Weights of a small mixture-of-experts language model, trained from scratch on English Wikipedia.
Size: 11 layers, vocabulary 32000, 43.2M parameters.
Training: a variant of SOAP for the experts, 591M tokens, 4512 steps.
Below are experts of layer 7 (counted from 0) of a mixture-of-experts language model. Rows are named router (the router's row for the expert), gate (a neuron's input weights, with its number), up (a neuron's input weights, with its number) and show model dimensions 0-191. Each number is 128 + 24 x the weight over its row's rms, rounded and kept within 0 to 255. Numbers have three digits each.
Before each expert's rows: a language model's description of what the expert responds to. This comes from a sample of Wikipedia text that the model never trained on.

# expert 15
What it handles: Role and institution nouns
router:137143117115131137118099132117130104144116139140084111097121155160131122123069117137121111103135101140117112126180114187166088127155122131128132193145156076130085141103164122154134115136134117132125147151132138100149122151134101170136112146139083110090132124148171125099131144122109147134134175139110098133156128121105124086180106154137129110099109166135142149174145102092091093079116088133116137117153143135120173134126131165105130094121175119152135149122131159128116111157150148132114088161095110131113116134115147123143078077113159092167131160137174153106126095117133149128
gate0:200167123141150129123120133146115117114122151096106070141120122152104108163129161136115143154182132124114154127130136127114174109171091145141111137138154104105152115195124168141096129158120065119102110123133122064136121140141083111096123118143085090116138122152106110159121119129111123117120092149141129142123152115187120109141147138134126059127157159132125135135108132106139137084126148166136083115144113180094168151114136101128150162149149102084138101096132131123090158166094140123129142092147109131124161121134140119135143160140132135139146147120166112141130145117146146150
up0:143138123150129126169127139164138164160091123130101144168136132102150137117134109137149092139138127156145104134141157159103166173124134145103118087123143163115143144133134063103153104138143140178128094123118121151119148135098139134135109113145146106151087123131131073118114115116153068115135121141157097127173100132105114094139101129159136132139120102103141151092145146148110144115154095112160132145056124118112126182170137156185186163164114120127124142124123140131093133120115173114123105121146103102119127126165135137123101111161145106148189098115148135182105119115161136144
gate1:117100140126139108144119126092107180106136135095120117155117139140160127108137132102143120128116123110152116129121130153140131124142087145108138127125101113130133114147131157117181123162152081131103106115098158111195139112147100142132160117126107142109113114134140126144146091128082175124143131123155088146119143086093089073143153101119125189126125094147135159124140135162152161152157133120130156146149163138147099107141157124132106102098138060092120091148127119157133133090124140152118083114123110118131127131136180117102087167139185102129167080178136117169140138110161101141
up1:142112103144120126148124133148109145116142095083137085146142114138122165123125146110138128131104117140145077123121130124148095177113109154151098145133129163151125155148149069135123121094091056115121124136109145133115114134126145154148083089112110096136110125141107186137101151131133137141125128100127123168139123118134186148115146149141110112121147161127142103124118158132139129136118123175140111164148078131119157155132110097117192126103143183102105155134115127124086157126080127099137134136098116129128120110189092175103143091085140135125100110152162131065108128122131109171

# expert 28
What it handles: Section headings, closers
router:138148125144137104117119108103112126118155101133110115163097125176142123120098100125131158114109108169164139143120168181128134144147130089115121120153137067112120175130100118143121151102124118149109144109129107144134129159121090110113148097105141147143127070119116117147153178115146076144110124114167138099129155090074152117117123152100158155114158131131120121118101135080151086120144158112080124099083143150140199126107140090161128157132069161138149128135110136118121154115100081143127135191088116129120128135143142140141126116108110138122092135151109147148138150151161161119
gate0:146107118114134115142122166099155145137105095159146080139136091118144193113115092139124156141145115091150127120127140145126107158118143154152159160154132113132118146145130125184164102104135128155135163123130130110137135103141125113169140156148141103140146090079137130191174150149124121155130121137130102140151127134131162162152144112082156085148061104168106108118079162127133118131098163137139110131134130134124157134131115101140141147131112158107095116147120124121109130154181095162132133145153176127133128130102085065114140119123128128131116169148134092106157069164113155124
up0:138119143125130099116132144107091107165126111128165136140130139072104136155171091115097137114122087160114114105141167121112172153118111137158108116175136118093132158124132130120139115118144164163130121121112105122087081156133111133114131137139138140159144162122141130132137156178122082125083106179131113160147144092121105092150130118147082174128143094103108133153141150166144118178131128118169098156136089120090135121115133130157107114123117157135173109112131115157090082103134123110068156174129178130162127136139121115135132132151111150094108082121097111135179119118102119139
gate1:111117133137176123121091084163160146134131102153127132153122142119127100133127103139072161128142104129124159128124131126121157102106128115135088110147126172168107141119135109121169162096134125072115150169163126140159138091145089137144094120129145097100108093140110113119116134153145124087153136104126140155125127118141104140103131126131193151149141171129174147100167110151121137110074089101138100135143141135133153125130143109085145114131174083126179131133144118137157131103175084108086123139164126142154125149127131112109143127135149061151089167085126147135140102109110150132
up1:131131141166142125138155134108125134146106140143158078152108104119129165121154127174113134131146103099137097105140149109165177113122127159156099110104127117075121132123140152156152107159129132111175106138137108139111106130153168088136133116131076155168110098118154163123144165142118122126181133104151094066123085174122116114119167143144129096112130143139098121142140075116148110116116103163134094093128139088118126118112131154121119137080139130127146107148123110134167098113127140134149140127158133119142151080162118101158157156135087160127190139117136147149156104121134196150

# expert 18
What it handles: Descriptive adjectives
router:133112146132155118121140125117133137110147107142069083068153121101127128079124131122145078149138114133165160106148133121133114137110135133133143130123161124136121149144125107130136130102142113142146141116110120128124117097147087114169145150128164095128112143109145137129140135095174145150111126132126088155167123140127121139127124098167128124136108111083124122133135100121137186081091084127132079139127148150088123175148102108087118118154131165220173115144158150137123161134105152114128126106196134145117127137156161112154130114098120119174114126139149150163109119156200126143
gate0:095102130128120160137174135121119134131150114133100109125144166126132155105173142112152134154114112130172155169177149142137135145099119119073141127120173135134150126150123120119132127110153133133180140120124158153127147123118113150123149170109140112168095126146129110147104116121118176120159112146075105146139084139099134186069130126139118086131103102182110097118152122124143151147128130155147132104101124153156159111150111153109115128111141126115151198153130146111142157117104140145125135123146161177175125144142112104111095204122134150145093138121155115103169099109175120138
up0:112148120139099085140090105134117161146102136125131156137131117133119117168116161133101119090120108114152154105171163093111105122148133083112125159139186123161143108105092122130145110157127114142149087096107162149111117163102165098151111128127097123126108112140082089164080091158164129129124164181140100157102107101141153108092160128136108120131167125155148135071168097093165100156099107078131088146123119085132134121102121136141127141154095145109124105124146096147103148140144114121140094127064111106138138121114136111139110121099132145167126146117125124113136089121111145122
gate1:073142107161146173154134094144152124125178109136118145147101110100147129167118133124125124157157109128117137101113119120158112085157081133104107152137134144123076139146104115114114112146092159131137129127152105121124138136100115142181070127088132088163142149110169110114113115147086121111106103118137129120155096095133149123146123154115129135114075161148129148144109121145127181131114175150125109123107147175083094131074137174125178144136129097153111155157104146159131142130114107109107133123143143142127086181180169130104128123122136085154133126126129127163124092109150137143
up1:174140110098119103152086119161148141153134095122126118131130126125096133127096147108146116079165135138137151116118129138123127125137108111144149139128133125122103116131182147130099156136151164151078108159155117097106143133123123127154105139133080138066208118117136147158116137140128117163137126132122137135141094119160131150168122144063095159115130120124114098096121126122151130126118119104115165110145175130095136149072094153108145143122081050131116149147163116130128086104112127092131122136153132110130118097127143147121136130108132137086136122167064116133151164184126092130